From a checkpoint of a small mixture-of-experts model trained on Wikipedia: width 160, 6058 steps.
Below are experts of layer 4 (counted from 0) of a mixture-of-experts language model. Rows are named router (the router's row for the expert), up (a neuron's input weights, with its number) and show model dimensions 0-159. Each number is 128 + 32 x the weight over its row's rms, rounded and kept within 0 to 255. Numbers have three digits each.
After each expert's rows: a language model's description of what the expert responds to. This comes from a sample of Wikipedia text that the model never trained on.

# expert 16
router:113116107127070148077105122122110112223131112115117100105108137157165126108123099165043168123136121158152096169115126154047094094173082112122064060108112129111146068154163128114144181079177139133167081083141147094168170165158162126127133142193180163108093130118173122091135114103093190094128103144127154130208092058142134184102135118163121192122128165136103100112109093137151136180092142104077137181131125147132175144099124131157153119077108068128124110103133142145131123105131131
up0:136136126178094187174173138086118145077125082092137106094158078121174119152153070181160203169135148096120166097141125140114123136168129177120176126144093141145141068127185119098152126156165094098143124183125090121178120169106129155099157143148142110138097106147087166099132113182093123116101107135102102165126126068122091089096165116134098097140107106116088117097122076138085181169075127190070132109107127222143077128161133067124100139121120154128178187062136133135110122162169093
up1:186128113133129118146092099123089132131118146155089093127115145132180097117158117160086175112142104089095116153143108140124105114147045191142142100108101115141120115143141092171110137099141083142097194119103142169089114121151115150119146214158169116167077086184141166174144089161101139133080137127138089105140101157186157162159085116027036148166160115126172101123081106137162141144073159130118154153147093161112142145180156115115088124111098059116169161161103178127079073158135130
What it handles: Sentence-final periods. Periods ending sentences, often before a line break or a new capitalized sentence, including ." and ). forms, plus initials such as R. and W.A.

# expert 30
router:070100093149080115078145102109093134101157082097113148134106137149145100096122117207117118163168113161147152140109114135116085143150101118170087151095160111082176134151154193129154158163134187151135116111186168057155140128180188141134173160128155148116137146087120085127086050086082140121138100129132098145154084103080157181110097130134163103114130188137097091110157132121188128127114148085147169161140084061153124080082193156165091105156141136125061117092150168146102096078147124
up0:116146161152101111150098178103107111135116132140088126090132119135120140097113115162145072162130134134084103108138151128135132142136112156165132105140082109111105045173124201097120129131107154075131128127138151123198141144131139187137142111187199166146153093126079103088108062118100155074097136123161102180166140146122146100135123140099070123163122117181156133170141100090164171053066147136172099135111206120119168141058074145142122125164157056072121130111177044119101091134125170
up1:048151177178103132089126145118126099144148119140093066156145196228134126143070146149105127092153126101108098096165085102188109141102183126136151072115100141116148120167151151121123117066125123112179092105094116163100069123156137144119164096153083075138115125111067151118127173083116138159146090146112163179135115152116140153115183123097124136113145146212113186146118130111122140105209122103172112125195125108159123163126151159148111089173129082084093126125092178088096181130118110
What it handles: Infobox field labels. Field names in infobox and taxobox lines after a dash, before a colon, such as Genus, Suborder, Species, Born, Spouse, Coordinates.

# expert 3
router:057107060146117159109132102119142104165140103129108084080114121140120068088119110201042131135105081177141093159137154163106130086164117095151122132124164188121180089221139129125175134123135176168136132135136128141124127150162148166143164095145179140088090119108170122110107139089146171114065081131175120057128101135119096131109140121135142138111178179129090093099140064116155215132134171113137115141139081090168136118054181160148152118116071129161099162136122145176129155132127127
up0:129122103176190154064151086109130098118058073126152122100111122158147084128091155133151138191119111093139078182065191140137127154175140122128168109151068125140137126229087144115136088111125156161155094159100124208159150150141142105109132127160147093097059123151125132075116183105175140144106118121118094138132176150129098095151164109182052116154107085201124068157155173153112122122092130170101167098146126141129154133134131112181134132122149143159153130105048126129114113089098140
up1:140177180140084159117094193108071083164115069131124143151107114129100092056171090136096180114150151123095153156096101174117075119094099075108159145121137182089151091201072163111143096168086101169155140118132136106142181128169110120118127064110191075157205164133149116174091091119115106137108125127132121110134146067094094094127155111101125157141120154159110161166105180158102160129180151089071135145130077135092152126151113097123099149118086167130129143091114122145072158142191138
What it handles: Slavic/foreign name pieces. Middle word pieces of foreign surnames and place names, often Slavic or Nordic, such as Shk-od-ran, K-ow-loon, Pet-rov, H-ä-mäläinen.

# expert 27
router:081078105162136165121177109100104080160169119113116084111069146154162112116171078170121153156131093163159107136106066157099089092095109094150119123100162101106141119163165074095151093070156166135150089099143156120167169166163137172162165117156138181097091097109163100133107130119109159144104102173160093118141084125111152189086146077138059181102158137162080133138150112110146169142132139099041152153139071102163168159133164145148123076089126075186091133096166145161142081121124113
up0:084133134065099085094132134129138161160121145093140216137124116123133112101122166140137101145133127147133109176098169155101090094134129119126104133123119093101140161176159181124154137120116154110146102166133160113191023148091176167167118139104117125112115070190100156135138106172096114186116124120118044115121120121140151117056174066156076095141151178131147151072101112101145165148129120086140162183145117079158147142126207097193145105149088189150078104099154143106178162113138147
up1:158148055176156170118095105148164132116154097151123128150139143119127116089133106141132117150140129189127145148161085076096116129157128103078126093088187128074075110112127167084121138139058094121110127139072149083139143191111132226149153105075130126087138152133078120132116183142165104133111074175078134095161127174174118124114139158178179153163130157127126090060114141149134147194137128135187111109155031117086153147124124163119092094110117106138119187055135169106102138101134134
What it handles: Dates, scores, taxon parentheses. Digits of dates and scores in sports tables, opening parentheses before taxon authors or player stats, such as Clavus (Dall and January 13.

# expert 29
router:071082107156113139075129123111107060148160133114127151118088143131126121126144115202123192185100106142163079138135120150121072121113096138144082100087136129082136117137137095133142133093123153148154141079131168114186142147162155178155127108137167147051107091064178082139068146114126169123063092205123102103157101092134161163132148092193114142109116176190129126105219110148126184154162131122144158143140116097163191108119134182174139099086102135143116145080118124177099106123091105
up0:114165147115090182172144155149101139154193164077171133167156118101113113121143156148184129077068153204110129088123172154139132137114127088127158143105134144097069154147132096102121128117137109117157095090089111184120085124192162164117109157158123119123155126109105081170149095084105131104146091108168105054147133147180134087123127150094082216105111133143145110107135144181118040199191125068125148116132129144128095093104147085162166154084089132165135111118164150085065118141148100
up1:089094136107155125163170096153133135153124140121098107158078156104126084146070170138175117063166135121136152080120135130125109089101107083102147143131125184078103145140162097163200114088133141157125084198139139119157087146152114158076169093175105226120146060083113109124169099152125138071121114173165164087184137111197099143170142147145120065142117127084099128147088119159186167059125136153155145133190076132140128123138132117192129143122136084140113156080094156139129134117088154
What it handles: Digits within numbers. Digits continuing a multi-digit number, especially zeros and nines, as in 100, 2023, 1,000, ISBN 978.

# expert 13
router:140095092135122080124137125084120063211148086105131145145128211164126098097145093105094157134102090163143120157095086154097123132144100138111149102121211080111158112155123126097145133134130128207159110084108171128179142152128138145160131149103167139071111093070118096073122073124129147089112053150197133092131157131110167135101151108179130156114144150128117084130184115163128121133084175110181139137137107085137164098111159215129143126134107117119136172102192178143183076116178113
up7:098076103128151137063197137091119150130094113131077081108175118090157103119146116147117167060062154143132150157113107147127125145109182171157067117114119122119135192153050125153120184139190172204138142093161125124072122095071142145121118110145134149118209115131155127077142125110141153152152141144162092114097070120131095110156072184128152122126119167113097097134089126151085112140108133139082132140104119137130110126130173135135176133098120127141152080148187034115211170151096132
up8:133160117176090085098106142052131129123088123116092184171134092137091121113141126131091152203204193152100123119120207131139103117166161158089136142129115113119156068141131122145105110158151138146073123123127140137108168172116115141164150169156126095136129134186162056117109068122121085163074173167146095114092155096124153159142101120056113125139148165098105104147103134133119108116140105155071140081164255120102083134167158139119127104115101105097128159180108126103076135144102139
What it handles: Passive participles after be. Past participles and verb endings after was, is or were, such as known, found, released, held, located, e.g. "is found in Ecuador".

# expert 10
router:124096126181125130138189066117088123136140137103085090127089151144196135107151150110140195167136134123181126146140120158135083065166117108150090109122129069089153079131132088128150168128158146145150100088177150115170105119118161128167182130087119161091100109137156098087095121110115176143117071118145115064154129077132132143081127097109118177125133142174133114056152100165180137190120130083184200172153113132159131152063148218156115122106100059134103123101141140178141095087109137
up0:173098099153130152189152202092129083138062082129124092167148103122149051156174163111086160114102105151124081124142155168119123151066136096140141122103120122120143137121106125019130167168125114171109192154149129084139124098099203136104082146105146108144207133128152103117152173149112140110117159180119118197152101061163101085076159142089135169149099175137150098116105039136121097112134118145125156171159144094097100097103112146113151154119117155117130112114165151123181138164153133
up1:113117157097142143115122120118142128146124165128149116125077088150153173154139145156116129125119121110128153134126158174089075138078079107129131125145080114131156132124183113118116112140132140131170093136101086128137124099157129151116154160128168137154101173135141103129072190094137179078076129135024155102196179184161126168167115069162141171123155107149151104156145108131139168211168066091069134108084141114123135133119105189094149109189071142020053156135103099138105142093119153
What it handles: Word-initial prefixes. First pieces of split words after an article or pronoun, often prefixes such as un-, re-, inter-, pre-, sub-, e.g. unidentified, rewrote, superior.

# expert 24
router:084079103163135160118181105099102080160166125119118087111071146156165109119174080172125152160134093165163105139106068156099091093095112095148110126100166104105140120161168073095148098072159169135148091095146154122168168166166138172166164120159137179097095098108167097135107132125106160147103102175161091120142090124106150193083148078140056179101159141163079133145148113114147169140136140102049153151145073107158168161129165145148121076092123079186085134094167146163128083118118120
up0:050117084157125153126128101139124122070141124108205134086165191110119061140201081118158157119128157105091092171120092101115158158101137115092100146099140114126125160105104139093121095096230156149100192123158183116170182121149170141143109189134138101155091132180134126140069165138116133102193122170125155104175129147082128104101167170114124110113058147085084096146139116129138116118091112050129163106148181145154122076119129108209119121124113107114126105087143125146118107095109148
up1:095138154137056142097163135043071124123107149126128077170132144148129193091100127145079129211148103131151114090140157138149115092154137135115088079156146138130126112114161163074133120138131108116140030125175143105161094160109103155113122139118142170140191133101140130179112135131141177102086147198156110142150128091151161162156155173176065102108138148217148107076122096165127129117155205135127104131097090097108136123118102123034120137168075142123129132120155187108110093122090136
What it handles: Year digits in authorities. Middle digits of years and numbers, especially in species authority dates such as Viette, 19-5-2, plus pieces of non-Latin script.

# expert 25
router:105101106182094147116133095139112110136140122054084137136097155128170095124129085096132189158140047171102088151092092127092117123174117138140119129089138150107142079143166176110155207154108151136116133090160194062158131117153151143147111138105164157090144139097150125104107133131105154120086071173169109045171112087092203109138168157151148139100159206170110117067139120165130133097123172112174103131143125084181137124138174144177107103116120121146130093117148208168113133148080157
up0:066132099168136145088048152077124079116145091124190167167096167096085107116162101200071161108112083158110091149152139182102110114094121126125170141180179123128138128115105149167087126172126129159099141107160097098101119129156132134127096136136112180179178102173069132158135131080076101123110090131160074149135155184059112173150126178135162157144108144133145143103130198079077169138139101116153147188122110139094113118096113134148151139128175133123096093097102190156165132145093071
up1:188137113155149151111154090140106143078090132081134031204155158139187112157160111132141099127097087186072085116139125140063148140153101129141152145160130152129145150130092219182092153121103061164121118127176146066113131149098122084146131132095141125152122162124134130105090174151104119136137115099116114176146107123093133170126158108130063153160154120142072102125130088163180074086124156091100099133187107114124170095172170118113195134093167135118125123127101169114103117044092149
What it handles: Word pieces after punctuation. Short pieces starting a word right after an opening parenthesis, quote or bracket, such as o in "(often" and "[o]f", plus mid-name fragments.

# expert 22
router:059107074151153161100120094052110133143149166106077181151139088156115075085134103109108141132129106123131089181085141179114138113167131107135122128093194180086144118119219153123215129065145129171176124132203138140153155153152132129154140101114160143094058104112158105105077087115089129144117134144135116068141101096096104142080153127140121145122127147171149076121122083176199169120106159100126149145149131135194147154095108129140081099101119097182140153133140125171136108075093147
up0:115108142109148194114139168094129182176124139049163137160111131215111090138187136117118139139151089082209117127116155180096148088175080100149124111101136159167167113130134119180111142076117095182172052167097070091092076096151103099134169169159124103121057121109111135176141159102083069128126139134123110155129082107110120119120130106124140107137053135115126123107214085152103145189123141110118144119150136166064136143080129170124149147147129150164154146110140143141148109100109167
up1:150154112127114149120109187174079035126178086181185097167149071102117116100103083068115193151075120084145176144189156167151083109109148098164119124077159115113144074088110142098145213128150101186126127161167127086155184137121125180134129127195140102127088086176130121057153070101143112161140156086140145108149120115142192160098109113118078147084086125163136099117128183135123135097160140125144108131109105133181123144138067104132120106119098146135125145162100131107131132146130104
What it handles: Romance and foreign names. Word pieces inside Spanish, Portuguese, Romanian and other foreign names and words, such as ñ, é, ón, ía, ș, e.g. Carretero, Câmara.

# expert 7
router:126097108145147102106156078085111127140144097120126136145123151149140123099151131188097148151135082127141122176112093172068036075118089135122117076122127105137189104142134111143156125113125128133143113081118150088150117190147155129156136184134127183086130148105182127090097132123062148119133107125189123057131130102056147179087153144123111192110138185170106118082167127153126150118165161091155190129193095111150151093089140203131188135104093104182088162099148168127075085114100158
up0:126097094156105062118090079140102156127098101066162102193108140142139091150127091133140158115127110167199146122094073145185119155112108147127153117216121129129108147140142093107166075168107147060114170154138133141060144126158155076118150119135124152138143123144155126156146149123151093109130191073189119120140137169100092127148216110130100132125178167181136105122110071147168156070153110049132118162113077113129128108139099089149094126060153177136071139105150119092127123066093128
up1:156124104038114098125133117114079189150167135164055070157069126122122142114141118128117139155122115129095174151158128143179097103176158108137096092145182131135151156114108150107139201149135151084115129089126116114118136204096140101106122176163158125061096161089153142086179118186046123146111129141105179123145079138151167107091081105151113170147106116096092091133171145154153067140157121135103157160143157083124147162120078173104148138117129130091106073210132202110132121097109109
What it handles: Topic head nouns. Common nouns after the, his or a that name the subject of a passage, such as season, election, game, team, album, episode.

# expert 20
router:082077104163137162117183107102100077159169120116117081109070143153163111122172078168127156154133091168162106138104065156101091094093105093151119123101166101105139118157166074097147095072159170136150088099143156121167169165166136170161162121156137180095091099103166095133107129115104159142100105171158090121142088127108152191085149080142063178102160139158078131141151112106149172145128135097053155151142073105163169160127162147147122076094124074188088132092168144162133085119128117
up0:119042155111127125123111111141144141092185084108153118118169077111142136078161021143168123120109093129144135117108090175135088168126158107171142090111139111101124176174152122067159180151120126130128156117053114129119135191172114169117153133116092130200150144107113108107125113166098205179080138116092170134149117075189162087144153081145115108131139145104123165145166093122095175149159088160112118150147151101156130173081122100170088083155142128130183124119073087097118091137077095
up1:120058093183137111145156140137169112113138150035097126064077146114156152156097174173137141137142110095108098165173108101103146084070145099118127093154147134104159143089167107127138152128189069142177125126130117163143148185220122134113102123068122086105111130129163181167123199108154158155129138127087169099129173134118137098085108056123143111117120155094124119171139116119104127154174118108132180153064107146180162131146136164138172096088134129108129115028160092118137112095165104
What it handles: Space before numbers. Bare space tokens and first digits starting numbers or years after commas, pipes or colons, e.g. Harris, 1925; common given names.

# expert 18
router:081077105161136158118179109098105081157168124116114087112065143155161110119171077172126153158142095169161108141105071154105090091091108092151112125098167104107141119162164070099149094074162170138153089098143154124167170167162137171161165125149138179096091099108167100134105136120108160145104100172160090117142088123108150191088148079144053181104161140161079134143148111112146170142134139100050151152148073104160172160126163146149122073095130076187094136090165144161139081119127117
up0:124139129116069161105196147130189132111104107140144097140091144160091134136152091166120155143133125176126165096165073119126141144135083146145103101130158118169116145176109105080185130135119114161095115170192066051145156117140131077098125151118148190130137133106155139059151141130162169109151120152172125119117171094138160130067151150156100103145126171103071169123107041105130107202161156109184055142168141146138168126144147150129118068187136101110197179164129149062145129138128118
up1:114097115169114104103132110093098174124121143172168126135143191146155127108093094119150097160105095104113086131147104104123174147146072105125079159133125156156139183165144125154128101152159104118122092101203175154126105138104132190135163155121156147182166056066215101124108174095103130171117134168162063133121096139084107165089141090088127185165133144130051190124135138122113166110141145112122177125139109032152149148125133125055143097112129148131117086071170145111131067156098135
What it handles: Digits in tables and lists. Single digits, number pieces and unit abbreviations in table cells, track listings and birth years, such as 198-7, 436 m, 16.